config = dict(
    hidden_size=384,
    n_experts=64,
    experts_per_token=4,
    hidden_act='gelu',
    router_score='softmax',
    routed_scale=4.0,
    balance_loss=0.014,
    lr_router=0.000682,
    max_steps=10239,
)
Below are experts of layer 2 (counted from 0) of a mixture-of-experts language model. Rows are named up (a neuron's input weights, with its number), down (a neuron's output weights, with its number) and show model dimensions 0-127. Each number is 128 + 24 x the weight over its row's rms, rounded and kept within 0 to 255. Numbers have three digits each.
Before each expert's rows: "comes before" lists some tokens at least twice as common just after its tokens as in all text; "mostly gets" lists some tokens that are sent to it at least half of the time. This comes from a sample of Wikipedia text that the model never trained on. Tokens count by the router's weight.

# expert 18
comes before: "| ", "|", "-", "- ", "The", "  -"
mostly gets: "\n", "\n\n", "- Genus", "- Species", "- Genus:", ") is a"
up0:070113118157109163098171142118112113090136131121121098187122151125135076144140175114169100117124149152125104115124106136119132144122136127158127145125140182114133097156088150070130107127164118113109067129150088112113120129126141126161127150104159120128130104146120126115144098167105102142155112103146095122160161174169146134168108115110118132126130110108123107167124136110163189119128
down0:104124169139088107146133165114121128126151109150081132103127158127135145125132106137122160101098101122113157133169118141124116133135117150157127100146143070164116116131070121107113065114141131121108183125140075146117186128145135110118146113111123120121166137116186131144136124120176134107087099135086188121147089099110152133105141110132175137178114128147107081137107146130100139112145

# expert 38
comes before: "2", "1", "25", "6", "4", "3"
mostly gets: " June ", " March ", " October ", " May ", " November ", " km"
up1:145145129171135104161131120117136172131103136109130111132149136167125123137175132140155140134156182115115125120144171170152140119097078104140137136124140117149106143092113134131125171123098152091137147180140163147122135142161168134099123142122109112107127106157168090127109113124142114183130098124176123139112141151151156086084110120113124126143090120066120083122146168133123137121125
down1:139125123105133105153107100119101166165094114102136131138115124176094143127138149117134181142134165109110127103095150125138141109112064149121174115133097117137138153109135117151117122140110127146089121159147126166129142094135152159148117115183118146150117135063139140150120122091110107133166117126099145148110118092148137096127121150129087153129101080125144158126157070124160154116105

# expert 7
comes before: "\n", "\n\n", " MP", "0", "3", " ·"
mostly gets: " ==", " |  |  |", ") |", " |  |", " | — |", " ==="
up0:158075112132112177144087136116129127122156092119134121136112072100117128129109131056143151144126109124073116095081128136122112135149152118091123131113128136141124111075106123103109126161134111140120140121182145107099107130130103108139087134116122164074115128135115115127142145146114117146139160139121116101129165134161131147183158088163107143123146089132144112107156143143093130105108
down0:102084096129133142163103116127170145124153128151098122100106119138100078146146161118134132134146164121138134118103114089136157111133130054172119125136174105116147160106177126133140161144103111121120138148143141109087168127107119122127098133136122095109134107123131133128132133118138071164128168139157195081113111127135151146155141095126092134142134132100147059153106117128134148095120

# expert 17
comes before: "-", "| ", "- ", "|", "\n\n", "- List of"
mostly gets: " were", ", including", "  -", " such as", ", was", "s were"
up0:125119137098110077132153115161128089163158150128165140091127129078159100193140110160114117102116154172071121089156166131107118144153144116133132083154115127157117150107159151130132113126116120099136147151128101106157134138220145121172132126098139129124115103090127146155145129125129118137154169168093100150095109088162165106105132160183131134136133132116116097103148112145123146167127
down0:139122130146101161068128105144084110133147138123097113113134128137147174103110096124143103139081138125132097142117135109134102093150138113168119178110168115127141088085121154135082069136131104123089138120143090183142143169108130142151097113088101120171130099097139139155134119138134093109112154099097075107138125113172106126084112165160132144126140116150149112184139143125125161133124

# expert 29
comes before: ", ", " | ", ".", "′", "–", "th"
mostly gets: "29", "10", "13", "12", "11", "14"
up1:115125139118086122139129105137129163163132109146142169118104113107120083114133138132155104163136161089132112137095142147149101129132124131151126143128161150157111099129085131121134184168144122117176120159128133084111106116077148125105164118137113140110177146117090104143152106117085144117117145163117154107129099140115146102134104113121151127147122084162143113137126126131103137122126
down1:127152124147117124100124150118118117105127178137146175098121153139130096105118109149138116176100149140130117096121131132136142116150116113142145110106149137148115164133156142132156142143132140141156108104114117130140095112124097183088116146133125099126076156113129143164116163118165152146114106151118156157121164105147131086123135061117088161108100122119119121143140110130136096144159

# expert 27
comes before: " | ", " | +", " | −", "a", "i", "; "
mostly gets: "- (", " Mir", ", California", " Val", " Abd", " Cal"
up3:127146151127145147162175131086083126189126093126121123098112115091123096193122100153127079121114136127141122097176125137135148115138127071145125131087142136175108132114137107122158102119110151092089133177120116115128156100130155096140090128134123107105169095156164139135101128143154108129082135149122093120154100121132153132157096105116132123119139146121110080126112139141134104092116
down3:158128124145144147157107126121131117123182125126130120142118079096095141179103089128135115133130075135119079114158131100165125136091119175123133091135136130119069117121132098151127121182117069139111148171139099118141107107143141136163169127111132110168143087121150156112111091123101137130146164134095130136119136085126130131124151163143121122162127141152180120157147103143107119177124